Weights of a small mixture-of-experts language model, trained from scratch on English Wikipedia.
Size: 12 layers, width 160, vocabulary 2048, 23.5M parameters.
Experts: 96 GeGLU neurons an expert, 2 picks a token, a softmax router.
Training: a variant of SOAP for the experts, 3533 steps.
Below are experts of layer 8 (counted from 0) of a mixture-of-experts language model. Rows are named router (the router's row for the expert), gate (a neuron's input weights, with its number), up (a neuron's input weights, with its number) and show model dimensions 0-159. Each number is 500 + 25 x the weight over its row's rms, rounded and kept within 0 to 999. Numbers have three digits each.
Before each expert's rows: a language model's description of what the expert responds to. This comes from a sample of Wikipedia text that the model never trained on.

# expert 18
Description: Consonant-heavy pieces inside non-English, mostly Asian or Slavic, place and person names: Chakrabarti, Shymkent, Jiuhong, Guayaquil.
router:450488519501488528493504482497505507471525486495535458538496466482503509480476502518524444515508501489535576477482491488504501476481482441515534529503508502495493483526514480494504514550466502533518466495500516539500551524474511476501529529531492486482533481511535472484504498511483506470526514478492469529507514536484506489509463465538487514552510530501473482502454488453464460460527473480491501521476476547472531486521468509541495471488444535497484517472519503514549495514492488
gate2:538520503515479486510514480477519482487540431477480496459512538491485500549489485447484520486504497488508513496506451481495493481524531472500522525510499530500485444514524490494501498491508445495481443516494520473486496524506510501517532532504480468522503514480506532497458513515515494456551453506512497477510502557497499496512478495508528520527516571468501453513506522491543464486499498527514472494502523544486466511503537506468548491496510500510488494481536574472475468489526472
up2:514515519540494488485479490517465514519499488469450537507518503499484503509557491500496449474547488499507542468510530486499533509504466494482523539537465505471512499519510489474504500491497458533481488502502511503460559524493518520539472463536524530504497515521544481526498514519494483494521482465472479522510485459522560472476506525532439477495503549490486498506501477522482552512510500522456477494523470523514552499508491499450494523529472479497506474504491538482510556462527495
gate3:475471545508516472466454528520523514480480506482523497477496526504485464448535495467488511459499539510534496472500512547528491480501485504563474519477507516496490489518523499467525467499515540506511528536470529488516511532520518488494521510526521491531512508479499513484502485474525490505508511476527477481539464590477520494489507452504520514478480478492523502450481476430474493512543487493465546498516493498513522556529495545504498524478475523494498492489532514462481463482499494
up3:478472504485520538541476490510518494504512497512526498483445513493504494502538511501482474499545482468513529513483475504525529467446525482479477505586501527491461485517486511535532514506489523501478470507472479507529511481507495497481529523557481504508456509507593537485461508485516572479509468496498469481464492489415465491483468508483493497484508505496532498484523515514536474502492499508491516474518521488477510477481511500514537485514500543496509513502515534497513537483529506
gate4:487540483497426482515504488518510498494509522464457452492464510476495473493549491499505475548488540503513553522486527485472515469493538437480529521484501481502530486517509515493515562503541499493487503512473503506492493506519501472517498540530446499501523488492488511518514509516494521508497513496532468513438530487535485469564536474550439515483485528496496452499502479526501483539518523487458514491516488533501503486490463505475537527452488480504497502482489504503509507535493479
up4:485537472508492504507524527495473548488517505490485495496477508485483455512480534486468478458480535499502516566493508530496464497496511547508452493554494551448481538507532533475496483482487503453490502513526498503493517483469521475534526489482531487521566476482484523517489509507529514504497465488496529545451515485500474487516479506547469513554500517521453494520518539454540485492447485494506485507461480503527460503492512508489496481475459503480503485465502508496475547506514493
gate5:466500502528516557554472463497508486508507517484512450496511465504544496495472442524506525466520502504492487530511487515469514494522493489520513486502476479511451518492478475510437504517491513538464524557514457497484511499501452523503499476510493495542510481514502494546490518466494466512500538539510541501480506516492492463477531491512499500517507459462497476502533471517520534531537469541509533530536476463473551471478494526488498499490514540484482541484500516524518525541533515
up5:491512491526465479527476473543490532541490476513514534511478454545514474468508497459488507505521496487494463507492478463515530515519513454461527486501459481491457481507475500536502491525512473513498510520441526507558482501560496438494483485491513529513499484503483483498508505487488540518544473497472510501588483511514481496464508498517507518497494474483557451501470532531512487499476536504521465530489490513480473512493480482474538511481513496493504500516508452466490468511469478
gate6:519530464478494503460544532508479527485494504498485461528504467482457440531490561518509514529545499471461522481488491579511454487538540479518503497530505483543532458515489507490529520514511503526475463502494509491522503529509502469515494554508475495463499495493500464507499523541497506525487498478472481505535457487542495471444541480500513478536480465557460484499508483504487499473550492477511501506503483516507519499494486489510529464475487481477481499517522518481483499534488486
up6:515475477474555495501478513523514494484487521488535509530507501451521534492475494538489510536496485520476528482507486524493493514480510510522518435515580516525538491524519496506474511483488527516471506540557500540487494507502487491516523505460481461486550523491550501513470447496502464495491553510512494472491503521470535510490501477490514476546477535512499484476459495470493521476531488464521539507512515523500547565509498534482461510492482454473495501465494493496531496475488485
gate7:502505496531481465442471479529525538469478500490517477511480514508554534507505485526479518503509515476505515493484559461560532487491492534494526550511528532479551476500505486504473528486507471453487520478488505530520479500552485487485462521457501525472487506482511497489544501516529496480505552507521483472491485468502485520539520546510475525544519510485539454544491513506527502487528494482493502503521492471461522482485499437502493465440483533494492513488513492490489510468500476
up7:465499522489506470493495521495524499538486498498528518508502515501512468460490506508492459492489562534491528507493476520465499580530507523468513509534519505499515491452523514505518498475521521451492484482495477510534493500504511453491469505466530524491531482493504518507527514498488498521506497554441498480442559464532472473523486485488490504467555510510528525483479563517557470452461502518478509500473488511472525508504480508488518507536457504517546490527500512528480515491505503
gate8:465486503475485491501448491495510567471530534510510483476526525488514533459493515542503476484555458542528479473491505522514464518503477482478480467515482523494505452500534504500460517523475470489468478489512517503501514524502480490500512483524462500484443523497493465496494481481504555497515480501458497474510464522506489476456489490496530507504468483486520544554537490494518493521499492476497477506498453461515476485527437511538536533552504515469540512500532510507503541482502506
up8:479468546503480542479479469520483497517513437501487510536508500536492505540498487461510519518507521488490482474481443461530515536496502528539499495505478503485507502531487484473510536514454456505547529513502475492508515493515530438467472512533497513496473468528513477483490478461495508504457517491502512494482497508519520504524502480497478461561491457468511552491503532502497455448497510503491508493573497491494497464516537508496456505534512521493462545504473474516525528495519523
gate9:513459509461509506480490492493525486480485514518514518529485495471517496473512469537511489528488472486476527505528549485488499527478491494475526505470467486501553468480476463437516515492516496486467551497504490476466480493494455485539536545482483531486526514525467512528559533517484485501488503527470481525517458462537505449482478508493471520519474481490544520495479452487446468488511515538480487516486535522489545522500483550522499494507488491511476426518490488510508505510503488
up9:500499538460477484502535522520512536515501467528470482503511506456515478529480515471521469480474527508561497553526512496516531464519510500523484491481463509520476487498501502504471524479494508534494505529478509450488527481530490520528485521518495449520508482496510484453486518512472553497499470501508511536469474511460497473516481508444496549516493460476502522527460478520511485523477519480504482482469519508449535516452518481499481529562550519470504498462516505513483480508558508
gate10:480469517514480496496487478536482464502460450462492507428497486529541490503484497485538442483526550503512500485502479515533519490500459484494526536504481497498486488456452510534518491548494462519490495490485527492547486523475461526509523512493503479490499504465529456481495540520558491502488515521523501541504496513509460450516483490532559455523502527519494459516489538526501495515529451513490488479532495504523523520518486481498457500469517524510507473518532493530506499503495470
up10:479483490499520469495539504510526471510517488515501523491505482463502503496485518495488533509488516487479505508524480465502515543519501465475523501543493492481538463489492473475465525494485530489508533490533518497501511491482541471476508514477479510532529485577524529474536539510500520566484480545479535531521489491476527507579524492441512545493527533532512535504503506526529458497516458480475533463481521505508516494520538517520521480492520550524546521489500527489484488469513509
gate11:516482493530524453492460550540473534515484507472547517564507516505518509477505528536493483507545474510555524484543491527486480513540512482495484510513475482464516479544475463438454551490467496514513526493480502502511548504501509498535537497466506502507497497483497547555496491486492471501499514522487469520494452495530490478486488481522524470519494479480514513456481521498504481509524535504474500488496463514469516502524515435527499474505533525465521504484519473480480510513468503
up11:534491483466504505551526504505489494492497500455465482508506474511504526472503549494525454552505504516503468475498486499513484502533529530520499544503502528496508453512484504511475455512524508478479498541495471502512503536485462486520525490488491458542461529443516501463489518465496508548426536505509486499524526494520473490484526496535504518486468527462527480507486513443510504489501534489538482471470506527513518541526568488488466487521514475488476462511490494485542523518474509
gate12:450501494477482494502466518496509480480521491540517518489495520458505479547498498476471500522490520484512527506524520506511459462536518433453481493518506513501515529492507534485479487476488529466534495505506499515505467537489498499535500521529537524497546518493492484548456508471517488498500516507411511477453497516439518462493515504474510493521461467485460523464529512468508442469483509483475515527494502470499454458513480526527512507510477465513519514479495532532485477522506513
up12:500497493449510536499510488458474533466535540566464478494510495498472511476499498554520485487556502483483476476503467499487471481509526483500527476494517536466508494491531518519474482527484517496505509521525495500484503518503490551519497505497489520494494515530489464469462505459536541520536565520540505482528513500471502536512517492486523434485494499528499473573521498545492536516452495506508516494518489511479503502457520505473543488520453483482496505479498464510492463470500521
gate13:500500503479496460453494474506502480474513499475502493473500505477520536470512508470468480461509508515479500509525550511533478444549467492439525528484484500527527483513520536506490509494471504519531445452485494503500505555492440487507479477469498513474463541493455487493500488489480508486502428511501484497495497468516563495486486514497500514514494512481489554520484493496513478468515473529550504485505502522514532482530530464516508505485538496490560506504486513430499475488500491
up13:473529512494486490497490489528513489537511520514499495556493508489549491543532507511546547484516519516515513484546492500497492475470450473488525473484431496492525514482512464564506534501517478479494466483494528514557485475551495513491513471519525471566503488527474491529525471509512471515530523533507508453489535512522493476497534536526465511492457474515479508504501461452529519495517511485539530495525502512532497502525460498519523500516501482528497499535537522504478494466489516
gate14:472486510483510538495504532545515497479505481509479491501518495521499478460543463525526504512487498522548496474534492477543542471516532508489534494469500530488493520508484526478482480524531501536532491493443484536477501527501491530509519552505484514495470490516544498454508494502489550492476521443496516507457538565482473483502495530454476475508489481494552468534520467516488462492500464506493479468508486495522523485522450480505492506495559519485504528475475453491530500510477524
up14:485518485522509486490544491482473478501494520502496485547493513499543501536459523457450496482503518479508473548534447505478520537515474491490498486491503508523487480498506506503500531471476492495487527533505451499465460525544485465488463519507519525506483510504514522489472504543528568456484456486482504450491455519558486516517470521517499512506504495519495460472449509514547542520522478497521480484492491523502432531481502521509481511484492524499476500471510515510490523438505486
gate15:514480554476480490496523524536538503511517448494480457507517534483594510430514519487486470507477518496497479462532505522550513501500475514535502507512508443536496515494494461480508525474499477507485491508443489490530517488477511503491515526505518490465507507514533505495442475524522504511483482500450505494461496485495456475519455473470530482521508461521492512487476454489520465495528473490507511515470475514484509518517504489531473543517515486495502467480522496519482476509497445
up15:493494482501497539518494469463533515539522459539514528522467521473503439482465509507519496497499449558488479496429488476488497495470514523476508480482504498482521505523522517493519496488494548458558499510477511462493507520527515535482491470477503513457541519520508498482499502510517518475508446516481518498511533538532518545485546539477471487536537492562486474514484498502541471510486536516473476512509509483489478498498511462491508514516514527548507473521503489525510517504500448

# expert 12
Description: Last digit of years and numbers in infoboxes and tables, plus closing marks like ), ", .", ]: 2017, 1992, 1970.
router:525492507489491502513475502478462538459463442504483510533532470471505508485489479476517491477489567507524480524504529556500464521512494512498493499514481490468491513521524545491503511491456530509445513490484484496495496493539500508501516472529479477484527522550503487501490529474493516468523520527546498456534484531511495478548510502500425498474495493508547531504456473540488502507495512509497523503474545503442523521512527501508506489469460450479465479480529493493466471529516495
gate2:491485492513478502468488510473482502507506496471480533504491513521498477535518464473461499489515489494525499542531494562455516477545512476515451470466509507485484528553505469509510498509505456487495487515524506493471457508495570494442518502497523517512478497509511491518517484492478522489476491499510520479473462526532509464519469472520480516459509552489438486501526502471521521484508550496492507509512540524486461479524503507514587521505506429477473492498490469523509518511494488
up2:455542503459462472502505530510486492498508489484497495524513494485454472519467496469519485503528474517480479529499522476479507477543527480476497482513495479532463496502471436479484502467531508451505534524492522497533535497504550498480521451546506528484487480503507532481478507501506507463530457550463521532516476524493497464514494527488486498475497479528509449494482498507513504568456482494536535476476484515505474522465500557444495494492503457512499499520498517479480510474539493
gate3:479468504496491549527532524545506519523485487510527486483480498483520498529510517499485512486469514463508538519466435550481495509487503521472500479477481544483497511496500498479492473450478508494472526451476504478479518479465505512453559463536495472471534513503461483499507499548508501493513504518474534527519524510477468413489460508476502492551508523525488529542501502503505490444478521480479506508529527521492501506492508457494494505544498483522524523475544539531496503509516498
up3:513495494497529545504530496547504503478458493474514537493506479489509463474530507483539508527469526474514503526478506515464475550517529460505521531513473473514495467505489493499508497500501520483518503493488483519513489477442529516529495534473457524516508567503515454544506503475495483480489480519536498512543503463508519471540524517484573490497500463535474468523473530533540475493526467464487499456505470505481481494524505437482483476519512529512516509534494487525522493495534540
gate4:515484508480470491490470475520477507474469478542542486497504547534470546464498532522467454482490536474523472527501477546469474535499525479486493498528513432516481487508502531482515495493474477502484501528532472489516456492501482470496517529497505512486506569514481515555467540517493465514527540494500536521468495471488497520520494504486498509527469508473485508553488485488553534521513505489475509483507498477505509504516526505525478542504535559491487509530477508447474471511474488
up4:475541473493511495478468491480519481551530540457521450487484471505466495508519480460474486468478523476480522516521524494482501502469515467507470487501468530498510532456491496500556483537463523480530515502555525499523476528493518487483489484489487524500490492495480538500530519512503515460498540477488473516542481486514471464461503478521548517511513532492551551503527523519468500430486500520537495505508529495536481505494506493491536523508529511493514502525531459560495495492460503
gate5:502447510487516511519484542506445505508480577472480512489523493536490467520493459540499485497520501501501484484473499514513466487485510482514498498532478533516501498500495488449495464479490498513504469462488495532539520488485483527553499522485510517500502469549469530466504461504548507524464527508534482505517470518490549479547485475531456475505506483493478520506440484494501476555515482488485500505503431546509500537488513501529514483465488496528515540460502508507506452484499507
up5:498494518521433464454491520528482480474464529479524478451507509503486441489507530553475509534502512503506476489513534489490462534473491493491475436492474482497492502515509530498541497514506459453461482510504514523505472487515507534485474493501518516482523510525538487452504513516561534488541514487541496503532541510508493527506495486530461516498451512503516495449509519468472483494464515534486507481534465484514520550515473548506500504508496496480489467467501529523476515475475502
gate6:480523513508455492495520453520488510481465480485505511502523534473528489478489526453470531514502532551457515509479545537461520497486529490487502503509539519456511464508511490490463504463467483511458477490494497449512481520518495462547501485514511501507495522502552507473539529497489529483520484501473474480481543495537504477507524512474464450545520494494504496512533563483522467481463508534502509525518520441493469515499534526490478541486503503513519527503523519511526507451525482
up6:500527524527480465508521527548474476492508498453527510505523513476492539505468510500505520554490496542486509536523499498467542458475566495482523469539534488455510524509522519552487522490462483517458513491476486505508498483505518478564506481508458495491510502489489472449481491501517504500521522485437466465520479527496513481491474529550502473544515493545526494511500522445488513477522478518465515438478483480491506496507495510494524510503499464463493497498499541495509515472523491
gate7:487476517477494535501475484524553536474458503502493488501458497497548527495521499529565492497478516554503496506473492518492457484531536469489466487475509504521509461520489523510498458465494472494476510484565525508520491516551487472522526484506494474499560512525522503485543503496502489464533523494485525501493484479472535542473510478490482475501516521504466449472489479468486513492508546506515527516503476519461456512512502521489523532462511506492502505527539447488545483497479458
up7:562504464492518503560486513535546515480483534513556540490525523548492497504501487491532515531497493492482498525479495483524478512506474491515557498458493494533528467503489527503489504523492482533477448496543486506477503516462485544499539513442539533491494488484510475513516500458527523519473529547476481494522500487511517484446518519503488475437497477483508529527536513496488474482502495487495462533511504503466490502529492476484500512501463504483517496496481532529465561504462478
gate8:543503489536506529527479535531482465498492514521488501533493505473545464523471518506482470522517516542542523522485491519498515483525489554470542503488514439471451578488499492485446471487476498513496494549525502499487526488480550519491509510493494500476465489501489499518504479450526498479492483491485532468495490455505467541511499481495481541506494506510508528517514527520572507485494496510510503518505524472510491484506540496538483462487469534509472490499478482551479546494518530
up8:495503485517489520511530510533490486504478483488489481496535488483507515483513519486512454531527462481472502448472495510479513507521462543509499486516509506543451518498493527522475516481495504474512488518509479514523468509516536501473505465514521519550531540508485463495493497475543481498539481496514490495478481475534511495504458510464525540506572499502502473479497494522473510507483482551482504469493499461519492495579450490508512444508513530523437490501540489484498492497489416
gate9:505488521466512501507489475460495517510488486534502499496504517507524502505458504560477495484471502517515484498491516493511538530518477452438481509483511517477553511524485525482520483457478511537524481498468521499470546499474450450498556513513510496472489558509428506513468521530527465503507462498511493505472555481493507490503546543508510503507511525513527462529507501480500502500545525512510539456521504517490534485496433494515498505477516491516470528470469517471526485522515514
up9:550505478506468515535514555494488516530500493470487469498532526492500499480512525507529464484518519535491482494476523508487505510499487447490494527477541462478473467504497481491489505527555511496523443531535512529511484483506525493510503496521453507532521479494530489497502524472537451488521510527493520499515478511528533483468483499472498549475544513530476503474492527478450532505491503492487463500464533470541475481483492468502519494542474517564519541509520543528537471467490464
gate10:530526480496522487473501482512539486473490514478512527494497521493534506515520497484528532501515543469514506527564493512474517512474501477502524480462542492519493498488500496521477481462481532530478510512455516554485543499532540529532503474524456456522549496474531496528446502495515528493506474438522526461491462549489509507538480508482502481561491461553500488499531473526504493533509499509512529482470501480498502487467527482491537472483484476495467470476496466506495500479542512
up10:502513491465514497502498491485487483503498531461494446516524494496528485472488500492494486478485534502462537545485475500471489544508492481487510541509486495514525488531531480525462517493521463495462483505523517512503533481456490427496505452520500520493438491549484509547524507484520501467463493488514489532496474514497521446483487491489515517489526507570503513540488507492488513560535486506505560513499492538511561508510449479497523467501508506484477509485456504537503491458515519
gate11:510484486513484501538490491514541553510501514501497486524476464468508510509515499527536521504503512486534501521545502459501450506474479472515541525492487492551454478503509495488487465489484482528504518481513468532490558469517505512526528512496463501417478474517473495464483520532512520476503553536479530505514475506462494464498459495529491496487460559520533478496532466476488515525541492477497510515505507515532513491498478498528504487462492464463460491494518521527537521521480456
up11:493471482457529459488541511530529499499515481483510488520450535522503443519522473511527524511514551526500509517524509494479540462527497461467505487514529451495515489500513550461477530469474503504489512530462551503475445524504514518503513514508473458543458516509515496498499500514484512460514538503491467539538486541505563507530505489484483499537486491532501494501485487483488510537518514499486491512473508524462494473491450478567496497504489520487493496469522547474475506485525495
gate12:505473491521536505517516480543479519504509501518477508537532501484502487490457455525494449465474519491512531525494495506513476536497513519535535523482483482508485480509487524428509507534479529517501501453510529534521499511492491488569526523480467482479477527535487484492515493495507481528494500496481534492488507455510488470522446488478468495504505544470543483494455492468527497486505475473476497540477501477477486509510504526483536496461519513525565434473478500481535512528523450
up12:489514477451471485504509482481542467493527516490504579491492499484475461508473488496502506515528512480517507465520512496477496500529495471459544517523552525502533474528479472540491529479493518500508509504537476551507485486450489521442554525475537518495479487469483479483454489469482500493535490461455535531495526459518468487517464520499508519507491488474493507506506471537534489481475506505520457527508489512493524474499472486519502534490479454546515548489496499499479539471481494
gate13:546487483468512473498477506499471460501485484454469507526502464511494479493506459485550525510530487489555467496510494484491506510552537470486486493497478516495506518465514452539539487510560469534478501499533506498490477501510478498439493496508510479472516522485518490502455536510459560516527474459483525487483469491528519519526542489493523479515483516481502517483486520480533491524517549494463491480440509506498496501478553570510485512478488534465481512531492518487482511499509517
up13:489484507471510506510476562567507476479444436463476525468484492530530465476459455506446539481520503470490488490475512517514516520500518516486483504490515527513501463501481465490499492521510503478488483548516477458479465498519499504513523517493527449514507520510482478533559550469512478485487512529520497567491511484508511482519535476504477485495524529487523524530496480423511533478506506508520484492525530529496471522493500503487478502508523527512528478484525498519471506521484480
gate14:513481528496508519471552504505501496472495443541500510521495490496487549473509515472462516499523473524492443503480542526461494531498535463514512461499495496441500513510526518504506524497523512490500472533499478472463484534506522515500448458521478538537511543502475482513462489497524507496528496503480531479474484437511465529512496502492499527499472499474485544505538524510503499538526483530504484494526492490483472501480543487493461525510511526544490557466558516488469477508487461
up14:513509456504481514500517524521546468508506505456486533490520522511516499484492499529529488529471530493527470504500504490531496465500512505485494498523457516523496480491536459519487508495464482503499554461511510517530502537516548454517546482479534522509493484499469499512497527502460522496494497450509499535520481513481496510508514469503531534478492521536519488472479461530524541532484477468514462503499465490478542451494467475538492533483464520484492529540512554558496492481479570
gate15:507523481543522483472459486505459496515578476489491563509499513497486562485487525497524497486527482526520522454495525516539533500531485484512487486490499479459470511453504489495515537521493491517507467510519476482481476530478500485500488470545468515504541510518491495511517521489520505475490523470513526510475523501502517537508543524518535517504538519481498505481524509553494437554475490498498511504485522460492502521490553532469523490517511459516520458551497530518528474531502475
up15:480528507488496520490521539532502490501450510549480455496488494523470525524512480494491514479523516461496511523492572472538458451487506487486491460482512520492521480512508493521475499483484522515453480494522524486501478532524517522467491491483506526515516494469521492547467512549524464471480458513498506493461486497468525486531497472488503510520542489492464514551475504496507473550508534544508535525500506477516481497546478495426528506519528527536478485480519517490527535520538488

# expert 4
Description: Digits inside measurements, coordinates, percentages and table statistics, plus units like km, ft, million, years; e.g. 17'0' m, 23'5' lb, 43.7'0'%.
router:479544528473518515525535494508489489484500497468501461483522463518531453531510482476495458480480460536530456460511509527487481500456495515472470533526481494479511510499536545512527512510484485507446474528423484458491460490514524512509500513515503492521511481533526495545530520449468507528530502501503520503516523526466494521489500501464494503491501519484543528519494512522529529532516475468513506524513512522471517524517512522492456476499471502460501498458527472576502526497512506
gate3:472475518507479491482544494461496551459504486472495508492492513504501491489516470497483505542490502554497472465507472536518517495469518468502504545520490493538441491448457494487497536473513483525509502459467507503453472504477518541524512518498529571543467485519454454524531510523498482502496486515458501514497479523488503529475493501511477494530498490502517495519485520460531500472520496561499550504500478492538488551519470531499490499474510496477496479481508482507556522530521526
up3:469521526552477523469463433505515473499500483565508514533494500498506518506459535511508469520466517484534517508462495510521505506480519501490497485525491462490508535510472532502491472521514497470504506465571489488517469485476472534473486481545499511498527507466482512517506450543521480478512486559536517528506532498516466479539503501476487484497494506515489502462511531555474484518513441467494486456467492483507516496540504502497494461520455501511530490507530501448485527502489485
gate4:489526489508545472472496469492494501493500494503498516500512548526484453515516502511475538438506529480517425479503512539515482494520474484480496527491513477502524562494499502508516497478455442530486541520535456513543493469498456507484494474473520488516506498470490477474495457512487507516535495495452482502521481468487487513523513501537489472470518554537518469460520538497519509492516478486445491513515500480481461508482532525476474497553512492517525520463503461506463522492498486
up4:517489514472499486471510513550457481484510513504476547493472459505466490460496520523519509554499514474481518459496524516507538478486519480456484529472482501515472512525552462449537518533505523516465561499541521489502458485511512530523502449521483526503533530524546491524494511493482480483507491500498468446511508499502466494541506503491532505528487497495487511524535503512440518505507507496514457500514508509474491511500498469448503495486449476480553524533547526506532489493507501
gate5:492541447460500517552473514519530471481468509513523472516530508498534496473525493453552482492525475539462457462488544501505528537475502459495507504524498486481509507467534472525515540450537530507518493484535500530488492501486523532509547524502456532484493549518475529542470451520461479497533479515500441512459520502521496521495496505515497474510516497474517468508500494510511527493513500503466504497497514507511492504503485473482460503516513510526450532478486453519528503466515507
up5:488489434503509495535535476538494474514492494470509483491519499513520544542522499481492521522542495494468455479491534459542541486461520514513510492491504469464484494476532498488492511504574481500539491495475474538500488494518496470522532550527459513487450517517490548529486486492497472509503522549494472486478503477519504486518487544510484496530510522536492495480456512556537474475522465481529518487513492469533483527553484493489503480471490465523484501515502508477547487511485528
gate6:483543506512493527495467470500478501499481509505553486506542491513513516482460517491476542492488497523489484484437550476566543457500484469498537507506495476442524510468500469524527466473513474499538465496508458496503515483506504491493485505524502496506521503465463498529502530505494530501513531464510509513493504491536468547488519536499475517547457539480507492508497502453532481501505456443515505474475486472506502505490510524516477475506477476497469487515494523548502496417508501
up6:515486547484521466474471517499499474526541465508469464458482528535495472511500483462505502469504572528493511518509480472472480510509534518491464502535511512466555495514458435507478494511441495503498483523539491509512494509474482520518478470479505519486497486526539501503531518492497529511510520554478491476485513489516503472489500471491520496456507518461532513465563465506519480485459539507503485531511478511522463504469538483529523467449477497462501471508539499484496497493514506
gate7:469484479498494457517460499470505517470512487473467515463515514485497489501475500517485457542528460491500506456456496461475480512518522450508519484462478523520497500468509503506543481479516542463484494513489453501519504492510475453522498466500485475510542490490495524463560506498481464536492511458530472520490500470505517498479574529475517504479481509525511520527534522547475508510513520487509487445545508484516484550503482482499471507524492483500496511530520478519496554537542522
up7:499511527514481512456513456517503492451494508496496509484526486524531487507466513507505491450460528505521481514540525557505471520502478491507515483488466531509509487518488526489518509562489487460511520512496455491487484554501497529484533527532494494493502491450500543489511464468456496491505525457493464510490549505521529478442499548506474517561508505496525466506505537501543473487494504476469482501540512454512487527517508457513531509493495449517519519494546492537506476487537510
gate8:483498508502490509527521536480522476488490503524460445526492513501515514505492462480486555505510509509533493531484470489519453452464492460465535564484507487504508511536529524500470479490518487501455520492508493493511523469526518465522480529523481497520489497524492491498505489539507473574540515505523508474494505506519500537496517527503531505505490463518526500490488502478505510534525456514454468496556526543541513485561513482506480503416492497462508498492541522514508511518492471
up8:534505532530496470504467522510520469504479500495492591502483450529493506545530479513506542474496517499473515520513533526474513491518482488502477529501495506494456516488531494508474501507467501499502496469481514493533533510498460474495537487497505447509516489510459512521551504498494539501530526489542521494502505478498546509527467491494537502459532480543538480494507497477490496502464499519469487509468501527490495503460489507525538499544536464473496427487506541520474549505454529
gate9:454509507494474469493470505562507504500474502519499472492434466445472489503547500456513515510513507513488452505535517521483534499476496493482489519548501515486496502507502497530543457517480501515523519482511494504469511514474531498497482429532513474510504464510474533501493508471464533513524545524465483484461484510485512508469458501476514500481482522512521474482555482501503498488503517500499491482494498494495494504498546546486427468546458494514514483534492493535483532524446484
up9:479521511497506480524478493465506505512528513499502511501506461535484510543514471493532487492524531511477516457493461492513497526508460520486540509471525497479517521503464510452491514530479520485515448508523534527516480469516506539503489505504512495483475539499446474482495420473473505538495484529503507466533460533548509514559511485465497507498505488542470510509507496536547493507519498511471493466476450500468475499483474441512482475517555484528557512508478495516487527501478500
gate10:460483498519538501531521529515481444493502494485484491509469510513520502506454556442519539488488537504511511501489520509530555488548495460499497460503531487505473479514496516548499546508499468507464494510468512485519489548464496506514444491492496513478518454483489505506479476498512518545472442491470547504493490514478528496539544465491506521575528464499465455485502502484521504493532542470499491484523497491467486501460512508475502525496505519529494521503537501516497489517519486
up10:509481523504460545490542504499494514510534519474532532554490448459495508546532462495508478510456493490513541515457474514501528495487507491496508505525488459497516532469536479524444490486516505462524475491491484475532474481468506530500470552536539475520497498512485506521469489514476517472493507501506472544527503469514507529533479505475498544495512498457510538478518541455494511495480513558458477485481455519528497506456509518552460490486531484510510522512496497479478489504485497
gate11:496455441520519505511543511508470520529505489491508534500500498473492465516495532503487498477482474507506512461512471516485547497477493475470461552465513494528521512501500539520539477522505464489489488514506505503514482543531485463524531513484501562468498550525521522506492447538523537555507487501501472494454503497521481521507492458530476492508507490483484472479498524508535479510473517504492506528569534536522536527483494477519496451497490510473541474500523477514439504529507505
up11:465449516489483481497486493467498470507479515473532484489538492447504495483506482492514479533553488522458501510471484523529513467510521485506543504494488528468492542529492479533478487541522527480495465450453474529514524466513494539510492497493491496492483463492485521501502499520487510491549523502519481490484535492501518466476512486510486461494470510534464532478482484476553498477535509534498448503497505487506516442500493508450502568497524505527502496510571544488524496517476536
gate12:465518474549502457478530485528478504480498575511436525513503444489478554499484495481509493469449531504514490522494526506507485477459514496476481466488466462461493471518485502514537501519504501516447480548465489492542539538487519500535488512500530540511498520510472490508501481533495519526473452511470525483508494527508493502495502465503477527501511512476536521490548529479510481507509531458491446503491505481493509481487536529493479461528530494523489490504517495513454515524529487
up12:492519526491469501506572478513496469494517523492506464490486491516475490477526539478500456489510492543525477451473479552550498511497483549470490496518477504491527488529505530507479490516484464461487513493449473478512496473492503561508485511540533511548490461518473500488493505489489469496467562527490537525504483521458484466490513524512477487491494489528538528502473494497502519543489505433485477501483476500509472493501507475441461497532529543475520492473511505511525474476519508
gate13:513505498492462499472466459457499516551510510535490474503486497509515500500525506492510440503507491487508489495526478490526508455511531476510479475500489498529520530511517520490481528495531514481519473512470480540486474525529532480496536492497487491480512497460498537541529443487490449500512503469500526485501516515483519486456544502466557502557424492501488497460535485512530495478515480442501474476471511476518533487503455482498496548509500544507520530507490506530520514563487525
up13:471524521520484484534514516509515521477458505525508456507508492541438452479469493498474510514500513493561513440523541495510495502450502509494483465485471514462476506545529496499492490504499504500503495499462502525525515572493528474513498560527500491531522448500525518483517524473533507523494525512452500499460489529466525478515508518510493492531529444499497516515505551480491529515507479483512543468495474504562494506538508518500490491535511518472489531514481531524494494514476530
gate14:479515528500500571470486495493528481498462496490536478495486483492483512505518517503479520521496505487516506494501459492489445492501489462490509540524496496519505543484480500479533504498480547504494530583448486525469485526507528521553545531522520473467467485491512467522497460442445504505514503478475520510511493493505517486507505462439523527507485467503508508481486521482518478509517508504532495516539462487473529463500492513521486515500497484539511541514545488517549532494554496
up14:526522515496477501456522455480478476479493505497507480492529514484522483491476490477464511473479518525472513492516454510554520509472495505477501462505475491539508488500528516459482519505469525513457480524494511463512475524485540512505549443468450507459506494513467487518515492465497508487501478511457532525465481506506567480514547531452491477502504481443504487498532478501499477491495479518493538516480486537495467517527498539503514454504509469561526493526510516510521504564492511
gate15:503472492528511516500498528514522519490535507515521444495503501450466503537539455498497499493479497498526498441515526482518502513534509531498486500470493500536538511453538538485500492524543489483474527484486490497443527480477507526506468481478503549472529490504488487516472438478501502504472535494458519530532514499472512499478480460487528488518529521481538491528487470512538490565483526464490483489535486463465473512498484526503487472507493481464493474453479507525494536479531455
up15:520454524466479483501502506485460513498489513486448504520493468521500484512468509463520546499506490484507480515502487508505530506474510496478501523538519474504449523526522464502485479477486516509496493532498506494529446503530498477503531476516486546477566482473485499529471484452526500498460495458535491498491505468551525507535519441522517472482509515526514506482506514529533511453501489543494540453505536468532463492510472490536530492531528485503478475470463507499459486493453461
gate16:474522551441506484499476561503499509504465489509532523495503455493520518481514560490486483457483473497535473514455475507438492478443514486540491499490534530497533501500504474521514488498552488459521518452512506507508492485505494490544474520474492519507477478501454537509529512463511511495509497487500478485485512503526455457478482462518448528511508522495532493499504462539533490485520497496525511519513485490564496531519515532515487514476524512513541480534510497537481519487487470
up16:519487517517499477490542522529526505487528471495480541497465516497483527522490491488513508488533539491505494472504508467491484494462496519468482442485509473508508472467483509497541456446519517520469482495497481474530483475537526487479517516476532516538470569465491510521452500521484505571523517493530542512498496460504506533503474498545488524498524526472482540510468479489504492510480480499486491545507512488478496441460546458521489551517493520496501516499480537459491495499533476